{
  "balance_loss": 0.00655,
  "steps": 4427,
  "dataset": "wikipedia_en"
}
Below are experts of layer 5 (counted from 0) of a mixture-of-experts language model. Rows are named router (the router's row for the expert), gate (a neuron's input weights, with its number), up (a neuron's input weights, with its number) and show model dimensions 0-63. Each number is 50 + 12 x the weight over its row's rms, rounded and kept within 0 to 99.
Before each expert's rows: a language model's description of what the expert responds to. This comes from a sample of Wikipedia text that the model never trained on.

# expert 26
What it handles: Table pipes and separators. Pipe characters in wiki tables, plus semicolons, colons, dashes and equals signs in sports results, election and list formatting.
router:28 35 42 32 32 53 64 47 52 45 34 46 46 50 50 46 44 45 59 62 36 29 44 43 56 36 66 48 43 72 45 38 64 66 54 47 66 56 54 74 28 41 46 64 50 38 49 61 42 46 29 59 55 40 73 63 31 50 53 49 62 60 46 74
gate1:42 30 39 39 38 42 54 57 55 39 34 45 44 56 65 48 56 63 53 56 57 59 59 46 43 22 69 54 64 41 66 59 39 45 48 53 80 57 42 39 63 47 71 52 45 59 66 58 35 42 43 56 52 60 45 43 51 40 50 53 42 49 32 59
up1:62 59 41 49 45 37 39 60 46 47 53 47 59 53 60 40 40 53 28 62 62 66 50 49 35 30 27 36 39 37 60 46 41 54 42 28 62 54 57 38 60 39 56 51 44 52 29 44 50 65 47 52 48 38 76 54 66 53 62 51 52 51 25 25
gate2:43 46 41 44 51 70 42 67 74 72 55 61 70 43 42 55 74 65 44 72 63 44 38 56 61 53 49 48 53 34 81 47 69 54 50 65 55 45 29 38 55 45 40 82 43 50 40 51 51 30 73 55 69 51 64 39 56 24 46 50 56 29 46 57
up2:42 44 25 59 53 44 43 63 53 41 28 35 44 39 80 50 41 35 60 54 71 71 37 49 61 40 46 45 49 43 44 51 45 42 39 38 26 34 58 45 39 63 37 42 52 40 36 43 31 49 63 42 39 46 50 44 63 59 23 56 59 69 42 38
gate3:49 59 37 54 60 50 50 24 47 68 61 49 33 62 70 53 48 48 31 71 65 47 46 40 43 77 54 58 50 74 63 49 62 78 66 50 41 61 55 52 48 33 52 47 64 42 75 45 33 49 64 45 58 29 63 60 59 52 28 42 34 53 45 54
up3:68 52 39 48 47 58 40 59 60 37 57 63 52 56 42 47 58 47 48 43 67 56 40 75 52 41 34 29 44 57 68 74 50 39 36 40 44 39 63 70 54 33 48 61 62 49 34 60 57 55 47 53 54 56 64 40 43 60 54 37 52 62 39 39
gate4:66 45 50 45 51 56 60 36 76 58 51 48 47 44 55 70 29 59 60 56 31 33 51 49 29 52 45 64 44 46 72 38 35 32 44 56 43 32 73 62 30 46 49 53 37 36 41 45 61 67 44 38 50 68 48 63 60 46 64 52 61 58 51 60
up4:49 41 37 58 52 54 62 39 71 54 47 30 57 48 30 28 33 67 43 54 46 38 60 63 60 68 35 63 39 43 63 57 46 56 64 54 48 56 52 45 63 29 46 73 54 37 48 49 59 55 49 47 64 70 64 36 51 46 56 69 44 55 46 52
gate5:69 46 28 60 50 57 63 55 62 66 63 30 48 57 40 53 58 45 43 44 53 47 58 43 56 58 60 44 64 46 56 58 64 63 37 47 51 40 36 66 35 58 37 56 41 43 56 54 62 55 69 51 67 46 62 60 50 62 40 42 57 31 59 63
up5:47 83 54 57 38 49 43 51 47 53 45 51 59 30 35 53 48 82 53 58 40 43 33 66 17 56 34 56 53 46 51 62 45 65 46 39 52 64 52 51 39 47 49 42 66 58 32 47 42 68 55 48 48 41 46 65 53 37 39 27 53 66 13 17
gate6:46 47 56 50 86 63 62 73 39 31 61 77 71 53 56 50 54 46 53 54 47 22 57 60 53 39 62 47 14 39 58 83 44 18 37 63 53 62 40 44 57 46 37 43 40 56 47 53 41 46 44 58 38 69 48 65 37 73 46 59 47 49 59 55
up6:54 46 45 49 37 39 49 58 36 47 68 47 58 57 44 41 38 70 34 48 61 61 20 57 45 53 30 47 60 41 58 38 53 56 63 50 52 51 49 30 66 50 39 28 28 49 61 55 30 39 67 48 55 28 54 37 46 39 49 28 56 61 53 53
gate7:44 61 47 61 58 33 59 46 50 46 54 61 48 62 49 57 34 42 68 41 46 52 46 65 49 45 29 55 56 65 59 44 45 68 54 16 41 49 70 56 50 53 47 65 47 41 73 47 59 51 43 63 53 70 42 54 50 44 49 53 62 31 37 71
up7:43 52 56 35 65 33 36 59 67 44 55 55 51 47 55 58 37 46 61 62 53 58 48 51 64 51 42 43 62 21 44 38 37 52 66 20 50 69 33 54 41 53 53 26 56 50 28 53 37 64 47 49 48 42 43 31 58 62 65 26 44 74 64 51
gate8:53 55 35 64 40 67 37 53 59 62 57 35 35 49 44 35 42 41 60 35 45 65 62 52 42 45 28 52 61 41 62 43 42 46 49 75 51 28 55 42 34 45 30 44 57 43 45 64 43 57 43 57 52 31 49 53 49 57 51 52 54 54 41 30
up8:61 55 41 56 64 62 42 68 70 65 63 58 48 42 40 63 56 33 42 37 64 65 60 33 60 50 23 51 44 47 38 38 42 39 48 39 45 39 46 67 63 51 67 52 41 52 36 56 54 60 72 35 60 62 51 48 69 52 40 33 58 57 41 40
gate9:64 40 49 51 45 71 55 36 36 29 58 50 54 57 37 45 63 51 62 65 12 55 52 60 76 49 58 51 47 54 40 46 39 52 35 75 51 50 58 54 35 51 40 23 52 21 39 38 66 21 36 55 46 45 40 58 36 45 59 43 57 45 81 67
up9:71 26 50 56 50 48 53 45 71 67 55 46 37 78 15 33 55 35 60 50 54 39 61 53 42 57 47 62 49 47 51 46 58 57 37 65 50 60 56 35 57 59 37 29 38 57 60 48 46 34 66 49 48 56 49 51 54 64 60 68 40 31 40 29
gate10:55 34 55 46 39 29 36 49 62 59 61 62 34 67 60 41 57 29 47 34 45 46 56 33 51 51 46 49 55 34 57 39 44 26 53 53 70 26 46 82 62 34 56 77 17 49 39 60 49 59 61 66 50 59 52 72 38 58 56 41 49 44 45 58
up10:48 50 34 33 71 66 46 54 51 50 61 71 50 52 40 44 71 40 26 57 59 42 52 42 44 42 46 53 54 35 36 24 56 58 43 63 61 57 49 50 64 37 63 45 46 50 67 50 57 56 81 51 54 38 70 37 46 82 47 46 35 57 53 40
gate11:38 25 56 52 41 57 48 27 54 35 58 68 28 60 52 67 37 36 68 36 56 37 54 44 63 67 40 61 35 51 64 65 55 43 50 54 23 64 51 52 44 58 60 49 60 45 51 67 72 56 63 40 40 19 46 31 55 45 52 59 27 51 35 57
up11:46 30 60 56 60 62 31 60 49 57 56 55 57 71 31 44 46 35 37 41 35 58 54 41 46 57 53 53 36 76 58 67 54 54 67 50 32 44 63 22 38 42 58 40 71 64 64 30 42 84 48 48 29 58 49 61 42 53 64 36 52 57 33 69
gate12:53 42 54 64 42 52 37 66 70 19 46 50 41 58 49 63 55 71 56 64 65 49 47 69 37 62 60 33 47 36 57 57 43 53 41 42 61 84 67 35 43 34 33 67 35 53 46 57 52 50 50 51 38 42 45 62 35 53 49 54 66 46 45 69
up12:49 52 56 69 27 29 48 43 45 54 50 51 46 65 40 52 49 49 43 36 57 49 32 25 45 40 50 62 58 36 74 52 72 42 37 58 58 39 37 64 48 58 63 55 27 48 26 44 48 40 46 44 47 49 54 41 52 69 56 52 46 43 48 35
gate13:45 68 52 39 46 62 56 49 54 63 74 28 43 67 47 59 53 58 60 63 61 39 33 42 60 60 42 38 43 38 54 52 50 92 54 54 49 44 53 63 36 64 40 56 49 56 58 45 53 68 61 41 63 29 47 63 57 62 58 42 45 32 64 38
up13:60 50 55 49 62 37 46 51 70 63 60 58 38 61 49 59 67 56 51 63 27 85 56 45 40 44 43 56 56 43 78 45 42 58 56 46 65 52 67 60 57 37 41 53 61 48 67 83 61 61 55 55 61 65 43 69 47 43 38 39 51 66 46 42
gate14:55 62 59 48 35 48 50 55 29 43 56 44 31 34 46 37 56 69 53 63 52 57 67 48 58 28 39 31 44 49 59 30 58 41 51 34 30 61 24 45 57 42 61 51 54 46 44 52 44 59 71 40 59 61 62 44 25 39 66 69 50 45 58 49
up14:64 46 45 45 45 48 40 55 53 41 64 82 34 31 43 70 57 53 49 61 30 80 23 38 46 28 43 57 29 64 54 54 56 56 46 44 41 33 53 29 48 43 62 43 46 64 42 54 74 50 35 69 44 62 54 46 38 64 51 45 45 35 42 71
gate15:47 46 55 58 65 56 50 41 56 50 58 23 45 48 47 42 52 44 45 46 43 60 33 46 57 62 50 55 18 55 53 50 52 48 48 60 37 37 53 61 33 54 34 54 42 31 60 60 53 49 54 42 45 27 64 71 45 46 48 47 64 59 67 71
up15:52 32 37 51 38 53 45 52 54 35 43 30 59 65 65 60 41 38 42 54 40 54 46 51 48 57 74 54 55 53 46 44 70 25 55 56 35 25 46 34 54 37 42 55 38 48 62 52 67 46 54 40 53 37 49 69 38 49 49 35 37 49 69 45
gate16:43 41 38 29 28 46 57 60 50 65 53 16 57 55 39 49 62 52 56 63 48 43 39 39 66 22 56 36 32 69 43 47 67 51 44 58 48 33 50 39 58 33 70 53 63 64 42 73 53 44 50 43 56 56 34 73 65 46 56 38 41 28 51 61
up16:51 65 76 32 65 60 62 50 51 48 70 57 51 44 35 44 71 49 51 59 48 33 40 47 61 49 32 61 62 58 50 53 34 37 49 37 36 50 54 67 42 51 49 67 52 58 38 59 58 46 36 38 58 41 61 65 49 49 78 75 25 43 54 49
gate17:40 44 57 57 28 52 34 54 52 48 28 44 38 38 59 36 51 35 51 55 21 41 32 36 49 64 59 62 68 53 51 46 48 47 34 49 58 41 50 52 71 38 43 82 58 52 40 49 39 45 37 59 58 35 55 44 34 65 52 59 40 50 47 38
up17:39 39 34 63 76 46 44 52 67 50 42 53 29 46 57 19 59 38 63 44 54 42 58 36 59 56 35 49 49 69 41 43 38 54 41 23 48 62 49 50 36 53 49 70 53 50 49 61 43 71 59 45 50 51 84 45 63 49 36 38 45 65 42 25

# expert 55
What it handles: Year century digits. Leading century digits of years, mostly 19 and 20, plus 18, in dates and year ranges such as 2004, 1957, 2012.
router:43 44 45 40 24 46 67 59 48 51 45 59 40 38 52 39 20 55 79 87 62 52 50 31 50 42 46 40 61 68 77 53 68 74 71 36 55 55 61 52 51 39 31 72 45 47 42 33 39 52 58 53 45 49 45 49 23 61 46 45 49 41 42 60
gate0:56 52 34 50 53 63 42 32 61 53 64 42 52 65 64 62 38 55 41 29 37 64 35 42 48 51 49 38 56 41 48 49 66 54 59 51 60 23 63 49 38 33 81 46 54 66 48 58 45 59 47 58 51 46 59 46 32 31 47 38 41 46 50 61
up0:42 48 62 51 74 46 62 50 56 47 57 62 24 52 47 51 59 65 54 65 40 54 59 61 75 47 53 53 55 71 41 73 75 46 46 30 41 50 40 50 35 59 56 54 69 45 30 39 56 52 63 28 64 48 31 51 71 48 56 41 55 35 67 59
gate1:44 32 68 39 78 59 58 65 54 32 51 66 61 65 39 45 32 33 52 55 38 52 42 40 59 31 61 41 50 55 42 44 41 49 63 42 07 50 54 62 54 47 63 53 50 39 62 65 73 66 55 43 72 49 61 44 46 44 63 41 66 60 53 74
up1:49 35 57 50 52 33 47 47 30 44 36 71 65 29 50 51 63 74 49 69 46 45 59 53 48 63 52 55 45 37 29 50 51 64 54 38 63 49 68 29 63 56 46 34 67 47 39 43 62 74 51 53 59 71 50 49 57 60 59 40 43 75 64 61
gate2:28 47 56 55 42 45 51 57 36 39 39 64 63 32 48 57 72 37 58 50 21 35 44 54 51 68 48 51 30 49 62 63 58 64 51 85 47 57 65 44 36 42 46 37 37 64 42 54 52 44 35 38 57 40 56 40 52 59 45 64 58 46 52 50
up2:50 39 42 45 33 53 29 45 38 53 26 59 58 73 55 16 62 44 52 42 67 49 40 26 32 66 33 51 42 81 48 59 52 47 46 60 57 36 69 31 43 47 48 59 36 56 54 39 71 39 49 65 35 50 25 44 57 66 67 51 56 52 56 37
gate3:63 32 60 46 35 69 58 69 50 36 60 60 64 48 39 47 29 45 50 63 56 48 40 53 45 40 60 75 34 54 50 54 49 63 49 46 25 42 63 60 36 37 34 51 53 50 56 43 59 57 70 49 60 37 59 63 62 58 50 38 28 29 50 50
up3:67 68 59 60 63 63 36 28 83 48 75 44 45 48 45 37 53 47 59 41 46 56 58 48 69 47 50 57 56 48 57 49 49 54 60 25 40 50 44 69 55 34 54 40 91 45 56 55 60 47 48 47 33 42 54 41 49 53 35 52 39 35 61 33
gate4:69 47 69 75 47 47 57 47 59 53 53 45 47 56 53 31 40 54 45 34 33 70 53 57 57 59 39 49 63 60 50 39 37 40 46 38 69 39 33 32 58 51 66 46 42 44 30 45 36 52 44 44 42 65 67 60 52 40 66 48 34 35 43 64
up4:33 64 61 10 51 62 47 49 51 48 56 73 66 59 34 42 66 71 65 46 52 43 44 52 30 31 41 58 57 48 57 24 57 38 61 61 56 65 58 63 41 70 54 48 39 54 43 48 62 58 39 26 61 54 66 64 62 64 44 72 53 51 45 27
gate5:27 55 51 57 38 73 54 45 43 61 57 62 55 39 43 54 62 47 49 36 53 50 59 33 75 61 47 46 66 51 71 31 38 71 31 71 47 26 59 63 47 50 48 59 30 42 54 47 28 48 25 61 44 60 55 49 21 45 34 50 39 49 41 33
up5:63 54 27 41 52 52 47 48 41 42 53 54 52 33 53 69 45 43 33 46 41 48 40 44 45 36 52 63 37 71 58 44 63 33 45 44 41 65 51 55 29 63 45 41 57 56 54 49 61 67 40 60 56 42 53 71 68 49 62 39 52 59 55 26
gate6:37 44 43 67 52 38 61 63 57 54 47 54 47 70 64 25 51 51 64 66 47 79 63 40 23 48 47 56 74 40 43 52 52 56 53 46 42 49 24 43 60 33 60 56 53 38 64 52 45 55 41 49 61 50 43 72 57 46 67 54 59 25 45 28
up6:53 09 46 44 53 22 45 72 41 33 60 68 72 47 41 40 59 59 55 56 63 64 40 45 48 29 58 61 70 63 33 66 60 53 46 56 62 33 36 46 43 47 32 45 46 58 43 30 66 34 51 19 49 35 55 61 58 46 52 51 44 55 65 43
gate7:50 41 38 54 46 52 49 68 56 55 55 37 60 36 77 48 86 61 58 38 48 30 41 55 41 40 33 59 38 42 52 49 36 44 38 54 68 65 45 52 42 73 47 21 59 39 65 39 40 67 50 54 54 64 49 48 66 47 45 36 57 44 53 47
up7:52 49 31 48 69 40 63 50 50 26 47 46 69 40 56 53 52 44 61 58 28 34 49 49 47 36 48 36 52 60 63 38 51 45 41 37 67 70 44 42 34 42 59 47 43 64 71 39 62 51 54 65 39 42 52 42 55 45 40 32 47 49 74 63
gate8:61 36 40 28 39 67 51 57 55 41 60 65 42 52 56 43 44 47 21 67 53 39 47 38 41 33 65 58 57 58 32 60 60 65 57 66 41 63 55 35 38 46 57 42 50 54 45 62 43 49 37 40 42 45 38 39 40 36 39 34 36 14 41 61
up8:31 50 41 56 64 36 39 64 65 50 60 53 18 38 39 40 59 48 43 54 70 42 32 28 65 44 36 44 45 41 33 40 54 60 50 54 38 56 61 36 36 67 59 33 46 50 58 66 48 61 32 36 46 55 32 43 37 41 67 41 71 45 50 59
gate9:60 54 32 74 41 33 47 60 48 43 56 47 56 51 50 53 40 47 55 44 34 69 54 49 34 55 57 62 39 52 49 50 61 45 61 36 63 55 48 41 59 52 50 55 50 55 28 43 44 54 53 52 57 68 63 54 21 58 34 51 61 66 38 38
up9:52 37 66 66 38 34 52 36 51 30 29 48 66 55 72 40 56 38 29 49 49 43 81 75 47 44 58 54 47 59 47 38 55 53 44 28 55 40 70 63 63 30 35 35 74 56 60 45 60 48 53 61 43 61 33 68 65 35 43 56 55 58 68 33
gate10:61 60 34 48 48 56 39 65 48 68 48 67 72 28 45 43 51 43 35 66 48 31 53 59 35 62 66 58 47 45 44 55 49 63 76 44 42 60 42 63 54 35 46 47 35 62 44 64 37 49 46 45 52 30 50 53 60 44 56 38 31 34 50 45
up10:61 37 50 54 45 22 36 75 54 47 57 59 42 60 42 48 52 50 77 52 60 55 63 73 63 74 61 50 54 33 47 36 55 32 33 31 64 44 32 59 49 34 55 26 44 56 30 55 54 36 49 51 67 58 44 61 39 50 45 47 55 43 33 24
gate11:54 49 35 55 58 41 52 52 67 43 76 45 74 28 54 29 48 49 60 40 74 59 26 35 29 59 59 58 52 51 37 47 48 33 50 50 62 39 46 47 69 44 59 43 59 58 56 50 42 49 34 55 59 50 50 39 35 40 52 49 55 76 47 58
up11:66 51 37 49 29 51 72 54 50 60 70 53 65 38 60 40 67 37 71 67 38 42 66 65 40 48 54 50 25 43 42 36 47 51 47 53 24 48 50 48 45 53 48 59 59 45 55 52 62 53 65 57 57 49 65 59 44 46 65 57 37 44 55 40
gate12:36 40 41 36 25 53 47 38 40 73 42 62 52 36 30 61 53 56 54 63 48 70 60 24 70 57 46 48 55 41 60 33 68 67 67 59 52 42 52 38 34 25 25 55 47 30 62 47 68 39 61 49 53 53 60 43 42 69 45 46 47 30 61 65
up12:64 47 40 47 35 62 59 30 51 33 73 61 54 65 65 64 62 43 60 58 57 61 40 57 46 50 59 54 43 52 37 44 62 45 56 66 59 44 65 68 24 57 43 36 34 37 51 37 51 56 67 59 58 53 59 63 40 41 52 58 37 45 65 79
gate13:38 36 50 48 70 35 58 53 31 43 46 53 54 42 48 47 54 67 31 33 60 71 57 49 62 54 34 32 39 61 33 64 54 67 66 59 37 27 44 50 30 45 52 53 59 54 60 31 36 64 68 67 43 32 48 40 47 58 54 37 68 63 53 67
up13:51 63 71 59 43 38 66 63 47 56 45 28 50 49 41 61 20 53 36 44 49 49 39 54 46 50 50 47 58 39 66 56 53 77 52 36 55 63 57 27 52 47 52 47 66 46 65 44 63 51 38 61 36 54 53 33 66 69 69 39 38 43 42 68
gate14:42 31 43 59 61 35 48 64 57 45 57 63 63 65 51 44 53 64 55 52 64 65 46 41 36 47 45 35 40 66 50 58 39 40 28 42 42 46 24 53 20 50 60 60 39 63 52 45 58 63 58 41 68 52 41 59 49 78 56 44 31 69 56 70
up14:67 49 62 56 45 42 58 61 60 47 44 46 50 55 67 46 65 56 45 53 49 73 46 31 44 65 39 53 58 49 54 48 66 47 68 19 40 29 33 33 65 65 51 37 60 53 66 63 54 68 37 56 63 74 75 53 50 32 60 62 25 55 73 60
gate15:32 40 61 58 32 22 49 32 42 47 41 44 60 56 47 65 35 66 54 49 52 74 61 57 60 57 69 66 52 42 56 59 66 64 55 40 50 58 52 34 72 26 56 58 52 76 41 61 41 34 56 58 34 46 62 51 38 40 50 43 39 43 39 50
up15:65 52 71 41 36 43 59 60 51 55 51 50 33 35 61 49 38 71 24 55 66 67 64 41 59 30 54 37 57 61 42 48 41 56 43 57 65 33 56 59 72 75 58 61 52 53 69 43 44 42 29 69 45 44 60 55 64 47 62 66 37 51 60 40
gate16:42 59 58 45 50 56 40 55 72 74 52 44 76 61 51 43 62 43 73 52 52 67 65 65 57 60 52 45 37 52 58 26 37 53 51 43 61 54 52 60 52 42 37 39 56 42 51 31 42 57 48 32 56 64 36 62 38 40 44 66 49 48 50 63
up16:33 37 36 47 67 53 47 28 57 41 58 48 57 57 61 62 35 54 58 66 41 54 60 16 38 57 46 46 52 62 54 41 70 47 76 54 53 51 45 26 29 32 68 43 48 52 35 45 47 50 43 53 36 65 38 62 76 56 63 68 34 36 34 36

# expert 37
What it handles: Table and list delimiters. Pipes, dashes and similar separators that open a new cell or list entry, plus country codes such as USA, GBR, SCO.
router:55 40 39 33 47 53 51 56 60 55 43 52 50 37 39 31 20 53 60 59 31 49 54 37 46 43 35 63 52 55 44 39 57 55 71 40 60 75 55 71 41 55 40 56 48 44 52 53 53 49 39 63 50 43 84 66 53 55 60 40 61 69 64 68
gate1:70 32 55 50 43 37 38 35 41 50 44 58 49 57 64 61 48 55 47 57 62 45 37 57 41 70 50 57 39 76 60 59 32 61 79 45 67 39 46 32 46 39 50 53 51 62 72 33 60 67 35 40 58 44 53 56 51 36 56 33 57 56 51 76
up1:53 42 44 66 46 54 36 44 53 43 37 51 41 51 57 47 58 54 22 53 58 51 49 65 36 67 66 48 47 68 43 36 43 69 57 38 64 41 44 42 39 44 59 41 45 63 61 47 44 77 64 49 53 45 65 61 43 57 41 54 57 63 71 53
gate2:51 53 59 34 44 38 52 40 44 54 44 45 57 49 62 28 51 69 41 58 49 43 66 30 37 57 38 74 51 42 43 43 49 32 46 45 57 78 41 71 34 56 67 54 18 50 57 45 65 66 57 45 73 44 74 61 49 48 45 54 58 63 74 66
up2:45 38 59 37 44 50 78 34 42 26 52 32 45 35 65 60 51 70 46 63 53 63 55 36 42 49 36 47 47 44 37 45 32 50 43 36 65 52 59 63 62 67 65 66 52 46 59 40 41 50 59 36 64 51 44 65 50 67 53 66 51 66 58 50
gate3:46 67 40 32 53 55 45 27 28 48 56 37 44 55 41 40 75 63 47 58 51 33 72 48 38 52 49 54 46 54 37 62 68 47 63 47 43 47 52 50 56 47 41 44 52 59 44 60 56 51 51 50 45 53 50 58 46 57 44 46 57 56 72 49
up3:28 55 54 46 49 54 53 50 55 44 48 74 38 37 63 49 39 43 77 57 56 50 34 72 77 37 64 49 67 53 51 57 52 44 56 55 58 71 56 39 60 39 73 46 61 34 45 39 47 54 63 52 45 58 48 71 58 52 40 63 41 43 44 54
gate4:57 60 44 62 73 41 29 33 70 35 26 34 63 39 60 53 37 54 59 50 48 62 47 69 59 56 33 44 54 50 48 64 46 40 46 41 55 60 63 69 58 52 56 59 61 46 58 21 57 37 56 54 37 45 29 55 54 42 42 62 43 38 54 43
up4:52 24 37 59 54 37 52 54 68 46 38 36 71 29 56 43 67 38 64 38 32 55 59 38 52 39 50 71 34 41 31 53 58 48 53 46 36 43 59 54 64 46 51 47 55 32 62 39 51 44 35 43 42 31 46 54 52 51 69 56 46 57 45 37
gate5:45 62 75 50 37 69 65 61 63 67 63 52 35 58 44 40 31 57 43 42 61 54 52 37 64 77 42 65 63 71 52 32 46 49 61 57 47 46 59 46 52 57 46 44 41 36 57 43 26 41 63 43 64 69 48 42 40 24 59 52 69 63 66 39
up5:58 50 31 32 55 54 43 64 46 47 61 58 55 28 34 64 64 61 42 50 55 40 43 58 44 61 53 51 56 86 56 49 43 55 49 48 61 48 45 32 62 73 58 48 59 55 56 57 66 34 27 30 59 38 50 55 61 54 53 49 49 47 57 41
gate6:57 56 46 72 65 29 51 60 51 64 63 69 58 32 48 58 34 31 68 49 63 51 34 67 44 57 39 55 39 39 39 36 32 53 31 43 64 58 39 47 47 63 28 43 50 51 58 29 71 64 41 32 53 62 36 82 55 72 47 39 42 68 61 60
up6:49 61 72 55 50 42 38 61 50 36 46 45 47 69 37 48 63 49 45 43 40 72 69 40 46 52 49 18 54 44 37 34 36 52 53 57 61 49 32 58 46 39 48 62 39 70 70 66 47 46 59 56 51 58 53 44 54 66 57 59 35 31 48 43
gate7:45 57 64 46 60 41 48 64 40 55 44 48 78 59 55 51 53 52 58 40 27 50 43 31 39 65 48 60 26 44 44 61 73 38 70 44 43 37 55 59 47 49 42 60 27 49 63 55 70 58 60 41 63 69 63 83 53 67 44 62 64 48 69 48
up7:57 69 47 47 54 54 36 69 44 61 60 47 67 59 58 75 67 42 49 53 72 63 37 50 58 74 54 60 47 46 54 59 40 52 39 52 53 58 36 60 25 57 50 38 52 46 40 19 56 48 41 53 62 59 50 82 43 32 51 44 48 62 60 38
gate8:61 51 66 47 40 50 63 59 43 43 45 30 63 33 69 67 50 61 61 46 58 54 51 51 37 41 51 60 64 61 35 48 45 53 53 67 53 45 52 40 70 46 56 46 36 55 59 39 52 43 43 15 35 50 36 70 51 43 46 37 41 62 55 55
up8:57 75 62 35 49 51 51 43 38 72 47 53 69 71 54 46 56 35 54 42 66 39 42 23 41 59 65 35 51 34 50 66 59 43 51 51 51 41 68 45 51 56 42 42 53 48 45 53 57 25 54 53 44 56 49 40 22 51 35 54 43 48 40 44
gate9:50 51 72 30 39 67 56 65 47 45 12 70 54 40 52 83 62 56 40 42 45 57 34 63 52 41 56 41 53 63 26 44 66 43 55 38 53 55 44 44 46 70 50 29 53 59 64 52 42 38 51 51 53 27 45 49 66 56 27 45 51 67 62 59
up9:60 47 61 41 44 59 48 61 56 44 49 39 52 27 73 47 61 58 65 65 67 58 51 57 68 53 36 47 64 65 36 64 52 51 60 46 54 45 70 34 51 56 55 44 48 36 49 46 62 25 34 51 43 54 53 47 61 41 47 46 53 70 78 53
gate10:45 34 55 49 27 23 51 57 80 42 42 67 52 51 30 51 48 54 33 53 49 38 64 68 77 64 50 63 60 44 60 50 48 44 47 19 49 62 48 42 52 37 57 53 36 49 49 44 64 58 55 39 46 49 59 48 64 64 42 40 41 44 36 42
up10:45 42 47 49 74 50 20 55 47 40 31 40 33 64 87 37 41 61 38 68 56 66 42 38 32 62 59 85 31 60 63 37 62 52 36 48 57 53 56 53 33 57 35 40 32 50 60 71 45 30 79 52 51 47 32 60 48 65 53 47 53 73 39 28
gate11:50 62 42 70 49 42 46 57 66 40 49 39 40 61 42 63 58 18 24 49 49 42 43 45 47 67 65 33 52 42 57 39 40 45 49 41 36 52 57 64 49 44 48 55 44 33 35 57 27 76 69 67 67 57 55 69 43 52 42 51 44 40 40 50
up11:27 53 41 43 54 48 46 38 57 21 32 41 42 56 53 51 56 61 64 51 31 51 50 48 39 48 46 34 40 47 47 38 80 39 48 74 56 38 55 49 31 66 61 33 46 62 41 40 45 44 19 50 44 48 41 31 26 54 71 33 65 59 82 55
gate12:61 53 63 43 63 35 79 43 66 53 62 45 54 52 42 36 50 47 45 43 55 36 38 62 43 56 37 37 67 43 32 31 27 64 35 58 35 47 22 61 40 67 58 60 37 35 37 51 23 49 67 54 25 24 52 45 56 55 58 35 46 48 48 55
up12:25 54 52 53 62 54 63 46 77 61 48 52 58 51 57 33 48 46 58 31 44 80 39 50 56 54 53 43 62 38 35 59 40 62 65 66 54 54 72 32 49 46 66 56 35 62 47 39 38 45 44 42 66 76 50 59 53 52 50 70 57 42 34 67
gate13:44 64 58 56 40 55 47 59 57 51 29 62 39 69 50 56 58 55 66 45 49 57 44 58 43 41 49 56 31 38 55 44 45 45 39 48 63 53 31 59 32 41 50 50 57 57 79 51 43 50 65 43 45 53 51 41 34 55 65 53 69 65 60 33
up13:63 55 38 50 44 52 35 62 64 46 51 42 60 57 56 45 35 39 29 49 60 48 41 51 51 41 42 56 69 45 29 30 31 47 66 50 36 41 66 72 51 63 41 46 57 45 36 50 58 46 42 58 45 67 59 42 85 36 46 50 44 50 75 46
gate14:63 32 68 72 52 43 44 76 48 32 29 46 32 56 62 49 60 44 61 40 27 70 45 40 57 59 57 51 61 53 56 64 46 44 55 42 63 45 55 38 47 45 58 71 60 35 44 65 52 67 48 41 39 58 66 45 53 57 55 53 60 31 58 34
up14:57 51 48 40 62 53 51 71 65 42 66 66 64 65 37 69 49 63 65 58 65 50 48 45 71 54 51 46 47 28 68 78 33 47 69 48 34 46 29 60 32 69 50 48 64 51 61 38 37 37 50 42 39 41 59 24 55 53 67 40 33 70 38 37
gate15:67 38 51 43 42 54 46 30 55 65 49 71 54 51 35 38 44 61 69 67 48 22 33 39 36 64 59 54 52 78 46 42 56 76 48 54 64 49 53 62 51 46 59 54 41 44 51 71 56 41 47 56 47 35 62 79 42 34 71 73 55 54 43 70
up15:57 48 66 33 41 38 60 31 44 58 43 55 45 53 38 47 55 62 39 49 49 64 47 49 46 54 75 39 33 42 35 75 46 38 48 32 27 29 54 49 50 27 60 31 36 27 71 60 45 56 40 26 50 74 44 54 57 44 45 44 47 58 46 59
gate16:72 67 51 64 65 44 47 54 57 66 55 50 51 33 50 63 44 66 62 76 49 54 37 45 50 53 19 64 54 51 59 41 51 71 59 37 63 42 28 77 41 43 47 32 61 43 53 30 50 43 46 58 53 43 51 31 44 60 61 41 42 43 48 44
up16:64 48 43 62 55 50 21 67 39 56 53 38 42 51 45 48 68 46 80 39 58 52 38 55 45 31 51 23 58 45 47 55 40 52 62 48 49 33 49 57 78 57 38 52 69 56 64 61 50 62 52 61 45 47 65 50 48 48 43 34 61 46 27 59
gate17:36 42 50 59 47 49 44 52 38 45 29 67 63 50 84 68 48 69 42 50 52 51 55 34 27 53 52 73 56 51 34 34 57 30 58 48 58 33 48 68 46 46 43 45 35 56 62 55 66 24 54 52 44 50 53 48 48 46 48 54 78 34 49 37
up17:47 54 39 59 43 64 50 61 54 48 37 79 35 45 40 59 31 70 52 65 57 60 70 55 53 47 43 31 65 47 33 46 42 70 54 45 68 64 56 31 45 59 50 30 61 52 30 65 49 16 44 25 26 49 55 73 59 39 48 44 44 57 44 47